config.yaml
d_shared_expert: 0
moe_layers: [2, 3, 4, 5, 6, 7, 8, 9, 10]
routed_scale: 1.0
balance_bias: true
router_logit_norm: 2.0
n_groups: 8
lr_router: 0.00107
lr: 0.00116
steps: 5314
Below are experts of layer 4 (counted from 0) of a mixture-of-experts language model. Rows are named router (the router's row for the expert), down (a neuron's output weights, with its number) and show model dimensions 0-159. Each number is 128 + 24 x the weight over its row's rms, rounded and kept within 0 to 255.
Before each expert's rows: a language model's description of what the expert responds to. This comes from a sample of Wikipedia text that the model never trained on.

# expert 3
Description: Inner or final pieces of split words and names, such as Mon-si-eur, Buc-can-eer, pheas-ant, plus pipes and dashes in sports and election tables.
router [121 165 137 161 125 150 138 109 108 151 179  94  91 102 132 111 103 123 127  90 135 171 146 142  63 122 160 106 123 101 141 116 114 135 104 112  87 146 119 169 147 181  95 129 139 117 128 179 148 119 160 138 107 135 136  99 125 152  90 116 141 168 123 125  98 107 136  90 110 153  60 155 113 142 143 145 126 140 151 144 121 157 134 160 125 169 160 150 120 102 106  88 127 122 120 154 164 132 130 143 135 163 147 126 124 144  95 165 137 164 111 111 120 100 128 123 107 109 135 139 171 133 129 162 123  78 102  84 121 121 169 101 170 121 128 117 128 161 126 101 120 156  98 120 159 129 138 106  87 130 140 157 115 145 108 127 122 143 126 138]
down0 [ 97 127 151 131 126 139 137 127 168 139 145 142 123 116 160 132 146 144 154 135 119 128 167  89 125 125 112 138 140 139 112 150 106  94  79 119 108 154 127 111 135 138 148 114  93 163  79 151  76 125  83 106 148 143 115 113 151 123 139 141  89 138 157  59 122 155 141 129 133 118 135 146 108 138 122 130 164  75 148 127 122 106 143 112 106 100 134 169 141 144 135 154  83 158 146 163 101 147 126 161 140 129 168 122 121 134 146 128 115  75 152 148 143 139  98 103 126 130 142  94 144 113 104 108 149 121 139 110 125 111 134 144  96  98 148 115 140 172 177 135 115 153  97  83 132 176  76 137  98 145 141 181 143 110  88 142 134  87 122 154]
down1 [117 147 140 151 104 127 100 149 122 116 155 120 139 154 118 166 169 146 111  57 142 117 123 129 138 192 138 154 103 122 108 136 138 140  92 109 142 150 134 106 150 140 115  96 135 151 152 121  81 124 122 114 103 114 183 130 120  96 107 156 144 118 143  72  81 129  97 103 129 147  96 139 127  98 154 157 133 119 132 108 150 137 145 126 165 149 103 140  81 115 110 156 152 136 139  90 126 147 145  92 103 138 118 117 126 130  86  88 127 148 151 183  88 121 155 106 141 120 105 127 104  98 101 138 136 162 173 129 121 126 144 127 100 147 145  96 149 173  85 129 145 100 135 117 148 121 128  96 117 128 154 176  89 122 169 128 132 133 127 152]
down2 [158 151 172 102 136 119 122 107 157 150 112 157 117 112 114 140 131  87 135 115 137  94 106 129 148 147 132 120 126 153 127 127 130 180 115 117 113 123 129 152 126 171 117 101 180 156 132 142 124  76 176 105 183 156 139 144 112 123 165 172 181 127 171  91 123 126 109 110 111  79 139 157  81 123 130 105 144 133 134 163 134 146 116 133 124 114 153 109 165  86 122 100 122 160 102 108 105 113 130 150 119  97 105 122 149 131 120 118 145 169 120 140 112  94 141 107  76 131 119 117  70 135 138 115 132 148 117 131 139 126 113 179 125 117 111 140 151 108 162 141 113 123 143 162 147 116 131 113 108 142  81 106 136  85 149  99 170  93 119  99]
down3 [143 129  86 144 114 138 135 141 159  93 110 121  93 132 165  99  95 138 130 100 144 162 139 138 122 144 127 131  97  96 154 123 121 122 129 103 156 131 140 143 137 139  91 109 125 126 134 115 159 142 120 107 137 169 146 143  99 143 108 137 124 130 131 131  85  86 139 111 136 172 109 134 132 141 134 127 119  94 130 102 127 179 122 152 129 135 175 132 154 113 102 154  83 157  98 167 148 143 104 125 161  84 158 141 118  75  85 169 116 130  92 145 121  97 170 165 116 151 104 163 121 128 155 119 117 121 158 125 133 134 109 132 133 120 147  96 146 182 134 101 167 140  73  94 119 103 159  80  89 167 128 114 116 142 116 156  89 120 168 133]
down4 [114 137 157 145 126 148 129 131 103 168 123 136 141 114  74 130 112 112 120 130 154 163  68 136 126 106 145  66 122 164 127  89 115 137 147 118 114 111 140 138 121 144 131 154 103 121 101 114 162 132 150 112  97 141 140  81 105 164 136 176 143 137 135 162 143 116 131 104 114 137 147 148 179 144 111 114 164 113 185 119 122 121 156 173 127 122 117 193 129 140 124 127 150 106 116 128 157 168 187 155 131 127 137 111 128 119 128  97 125 159 137 123 107 131 122 160 116 151  80 156 167 150 126 122 110 131  90 138 136  96 124  91 144 132 155 135 136 107  89 117  85 103 108 119 106 174 122 133  98 136 107  96 122 141  98  93 138 105  90  97]
down5 [113 124  95 124 131 145 138 119 132  92 134  77 114 139 112 112 108 138 136  90 173 130 138 165  98 121 114 156 105  45 155  97 126 102 146 115 149 111 151 131 141 129 115 140 173 113 175 161 110 175 113 114  90 133 129 128 123 145  98  95 105 165 124 147 131 116 141 110  84 136 121 120 152 146 140 154 104 145 114 117 109 132 127 141 121 177 155 107 104 117 101 151 134  82 124 148 158 126  87 132 127  99 118 145  94  93 128 131 174 176  88 135 121 107 161 176 119 143 132 158 149 131 107 111 150  97 110 120 117 140 119 138 129 133 135 132 130 180  98 134 153 138 115 127 134 107 161 113 129 166 148 126 141 178 142 110  99 183 114 100]
down6 [125 113 138 127 108 132 137 120 114 129 164  86 110 144 111 149 112 131  70 140 147 137 143 125  98 102  95 126 110 126 151  81 124 126 113 139 136  87 130 109 114 162 127 136 132 195 156 125  93 129 125 128 169 167 125 115  98 141 140 136 104 108 118  76 121 135 144 159 136 143 107 132 110 104 138 127 125 101 154 171 118 126 160 146 138 158 142 145  97 116 155 169 194 106 140 166 148 151  95 135 158 180 120  90  75 156 105 138 109 169  99 149  88 128 157 121 112 105 158 179  85 138 135 135 141 131  68 131 122 110 104 121  86 119 128 113 124 123 135 104 130 125 158 134 123 114 127 166  96 157 119 111 113 162 107 149 133 148 124 136]
down7 [153  79 105  93 166 107 155 126 110 119 126 109 132 132 136 127 104  91 108 161 183  86 119 144 114 131 181 119 114 139 173  89 125 144  86 143 154 102 146 105 137 124 176  94 145 125 120  99 129 145 134 118 106 105 128 172  99 104 150  96 157 167 146 106 124 131 139 127 126 139 105  92 134 116 139 163 117 136 123 155 135 113 117 133 139 137 138 108 118 132 167 139 125  83 115 109 135 126 175 137 172 134 124  93 156 132 117 130  99 145 110 146 108 143 156 114 100  98 100 158  97 144 157 103 153 105 123 139 106 133 143 155 160 166 161 112 100 101  94 162 120  97 155 112 128 148  95 150 118  93 160 140 193 149 125 141  94 134 113 112]
down8 [113 103 118 165 134 134  98 119 122 116 134 124 128 152  92 135 108 147 115 137 143 135 111 111 169 152 124  98 139 125 104 116 117 170 147 125 123 146 111  91 128 165 113  92  95 111 140 139 113 123  97 151 144 149 159 128 127 134 134 158 149 125 102 145 146 170 142 140 139 144 135 151 111 127 181 109 159 116 146 114  93 157 155 139 122 104 118 132 111 101 143 180 114  86 128 113 185 138 116 136 131 154 128  83 121 149 125 119 181 119  94 135 159 136 142 118 115 145 110 110 185 176 135 131  89 112 133 118  83  74 148 161  92 121  72 133 140 130 153 106 100  73 105 147 123 129 102 142 123 147 133 123 128 140  47 133 147  91 132 146]
down9 [115 113 131 154 190 105 134 104 127 122 123 122 136 109 146 120 129 128 139 167 126  55 141 125 139 136 133 129 144 133 129 139  98 163  69 160 151 118 153 107 136 124 115 129 146 135 128  83 157 139 128 143 129 119 111 173 105 127 105 138 155 112 129 102 134 144 131 145 124 118 102 109 134 137 152 151 168 146 144 171 139 193 112 154 116  81  86 130 110 119 181 120 103 121 132 121 115 128 113 159 108 127  73 140 152 104 101 125 111  84  99 136 104 136 167 150  91 126 161 123 141 117 123 143 162 131  96  97 129 152 150 179 165  93 120 108 155  83 112 125 135 166  73 143 109 110 122 111 133 124 115 124 167 147  93 158 133 138 115 102]
down10 [136 133 127 142 130 129 101 121 134 154 134 150 143 137 121 142 128 113 101 172 134 123 131 123 116 111 139 136 152 139  88 157 148 116  83 146 129 125 119 109  85 115  96 158 126 117 119 175 157 103 107 117 146 135  97 142 132 146 110 180  91 125 130 146 126 122 151 147 123 110 163 128 104 150 119 142 118 106 165 134 126 125 105  76 144 105 105  46 187  92 162 132 139 140 140 112 139 144 110 133 142 116 106 123 124 107 117  96 125  99 144 155 127 145 114 127 115 171 138 106 111 156 139 195 126 164 113 103 154 126 106 124 126 120 133 122 136  88 122 160 142 157 103  78 121 114 152 110  70 147 162 158 107  88 159 204 114 148 140 130]
down11 [123 128 189  91 159  98 119 115 106 163 139 149 207 103 107 140 169 136 138 134  95 111 134  83 190 152 140  88 148 131 108 166 115 140  90 110 129  83 114 121 140 121  95 140 121 126 118 126 163 115 159 151 125 117 142 124 171 117 152 134 154 111 126 151 151 159 146 121 132 119 131  97 103 121 131 106 150 135 128 174  88  89 129 141 123 125 107 134 156 145 140  99 138 128 136  92 118 147 105 123 127 160 126 104 162 162 146 145  98 110 189 120 132 160 103  98 135  90 139 114 109 105 151 142 119 145 134 157 122 136 113 106 112 113 101 141 126  91 143 115 126 119 155 150 129 133  67 135 160 102 121 140 119  81 124 120 145  96  87 148]
down12 [143 132 170 165  77 170 107 138 102 139 107 159 106 151  88 143 145 141 137 102 119 103 155 124 159 122 134 154  99 127 118 132 185 151 130 118 137 139  90 124 121 127  88 115  98 163 153  92  93 102 147 121 133 112 160 111 143  88 176 138  96 160 114 126 118 152 149 134 114 137 116 122 108  96 143 102 128 163 136 164 153 119 122 146 159 126 144 118 104 106 104 149 136 173 145 134 120 145 144 116 132 140 133 167  86 119 132  67 119 107 136 128 144 120 139 102 141 148 154  91  86 119 141 141 141 131 119 113 137 135  91 148 131 123 116 170 100 102 116 126 117 146 120 154 146 118 122  93 120 124 115 195  74 126 191  89 135 106 132  92]
down13 [115 137 158  94 173 110 114  98 118 153 132 147 139 125  78 114 179 113 139 133 112 103 119 131 131 124 113 137 169 166 113 147 129 100 110 143 142 139 127 135 123  75 133 133 140 132 112  99 119 160 129 120 127 129 136  87 184 117 172 143 125 121 101  91 185 145 129 133 113  88 161 112 128 138 162 105 110 164 126 134 124  95 116  86 138 116  79 128 113 139 157 107 150 141 155 111 102 113 154 132 119 146 148 107 144 167 152  78 113 116 145  97 137 157  93  91 154 114 161  86 125 145  98 137 116 152 127 128 151 131 141 138  92 124 137 143  93  93  92 126  97 157 186 150 139 134 108 181 148  95 136 162 119 106 125 116 157 154 113 127]
down14 [125 128 129 135 107 128 150 162 147 118 140 164 125 152 122  82 142 149 143 153 120 150 161 110  92 145  86  92 116 119 139 155 113 128 115 161 114 157 119 127 109 157 132 142 138 127 133 121 136 181 100 128 108 158 121 146 122 133  97 148 170 150 111 152 106  82 165 112 108 143 100 140  99 104  81 189 112 145 114 136 115 140 136  95 158 144 156 115  90 118 128 106 179 144  68 147 136  96 106 167 106 147 106 107 102 114 110 144 173 123 112 142  81 128 184 132  81 102 137 139  76 127 103 157 110 150 141 134 121  96 150 113 136 153 124 124 184 141 105 127 164 104 120 109  86  94 129 117 134 137 155 116 139 128 103 127 130 135 143 129]
down15 [140 112 119 138 130 145 105 151  84 163 181 136 110 146 141 119 127 165  95 121 132 114 147 128 125 156 113 108  84 123 135 133 146 125 121 120  97 132 105 110 125 137 130 137 137  98 114 110  95 110 132 130 142 170 145 103 146  97  98 141  87 122 137 179 123 160 134 117 134 148 141 124 124 129 125  84 129 125  57  98 135  84 131 110 174 167 172 132 142 151 132 150 140 155 159 134 149 113 156 138 119 128 144 141 132 194 128 112 143 136 138  83  92 121 113 163 149  89 103 124 117 114 138 137 144 114 154 111  97  53 125 136 143 129 150 165 129 130 121 147 118 128 133 119 134 143  93 130  60  73 127 168 144 169 108 171 124 126 120 117]
down16 [124 150 109 119  95 122 117 117 110 110 130  83 129 160 106 148 144 118 117 144 165 128 102 112  94 165 115 149 164 135 134 128 129 156 156  94 124 120 115 157 187 118 146  89  85 171 186 101 116 142 141 112 107 123  85 154 120  87 126 130 127 134 138 173 154  98  92 122 134 111 133 105 137 132 129 163 127 136 145 131 147 140 107 102 119 106 114 137  67 135 111 129  97 184 133 129 161 108 142 120 148 144 128 121 115 176  91 135 136 126 123 131 128  77 170 143 123 130 139  93 149 131 131 150 115 136 126 125 147 154 103 189  98 142 132 141 137 117  87 149  96 127 145 106 159 147 137  67 123 134 108 111  95 136 109 149 102 127 130 191]
down17 [167 105 121  94 139 124 161 183 139 148 131 147 107 126 120 131 152 103 118 137  96 127 111 131 142 126 104 127 140 157 112 111 144 127 129 131 107 144 116 143 130 124 151 110  87 184 117 121 166 104 121  89 156 152  90  83 131 131 152 139 105 140 120 122 112 141 150 108 159 108  97 158  93 124 140 123 106 134 132 148 127 100 116 102 122 109 128 150 167 153 153 108 112 143 139  94 129 140 178 156 119 134 150 131 180 151 153 117  97  93 169 179 104 143 164 122 103 171 139 155 113 110 153 108 141 128 125 167 104 153 105 162 109 107 119  92 150 134 167 154 101 101 122 124 114 159 110 118  96 110  96 125  84  58 110 121 141  91 163 109]
down18 [134 116 129 125 119 144  66 132 118 148 105 135 134 139 101 135 136  55 129  78 129 147 120 135 111 129 133 128 120 142 132 100 145 157 182 155 132  82 182 133 140  95 142  62  78 106 111 109 150 123 137 124 143 136 137  95 126 107 152 145 139 128 129 132 152 128 129 162 159 110 141 135 128 119 129 166 122 148 153 141 117  69 119  94 115  94 120 147 150 125 162 118 153 136 148 108 207 114 107 135 116 110 134 114 139 194 144 107 116 161 154 137 104 107 181 134 145 144 121 110 128 114 134 111 100 110 148 149 128 153 140 148  87 134 142 114 156 140 142 130 112  89 131 166 133 102  97 142 132 104 146 134 120 137 160  99 113  89 123  94]
down19 [119 137 149 133  95  99 160  98 162 149 168 119 118 115 131 126 143 125 166 148  95 123 109 136 100 125 165  96 122 139 127 153 144  85 127 167  76 142 137 136  91 150 140 134 141 134 108 138 167 117 116 153 150 174 128 132 124 140 120 146 162 119 142 110 115  86 118 120 131 146 134 137 113 163 160 138 106 147 130 162 116 103  80 114 101 149 138 120 171 130 147  65 152 122 115 147 167 101 139 151 133 113 132 105 154 119 108 172 122 132 163 156 128 115 130 108 156  96 136  96  98 131  92 170 107 146 108 148  90  88 135 153 186 131 122 128 105 133  92 130 132 137 101 175 147 101 112  81 150  84 121 131 114  76 128 151 141 112 103 125]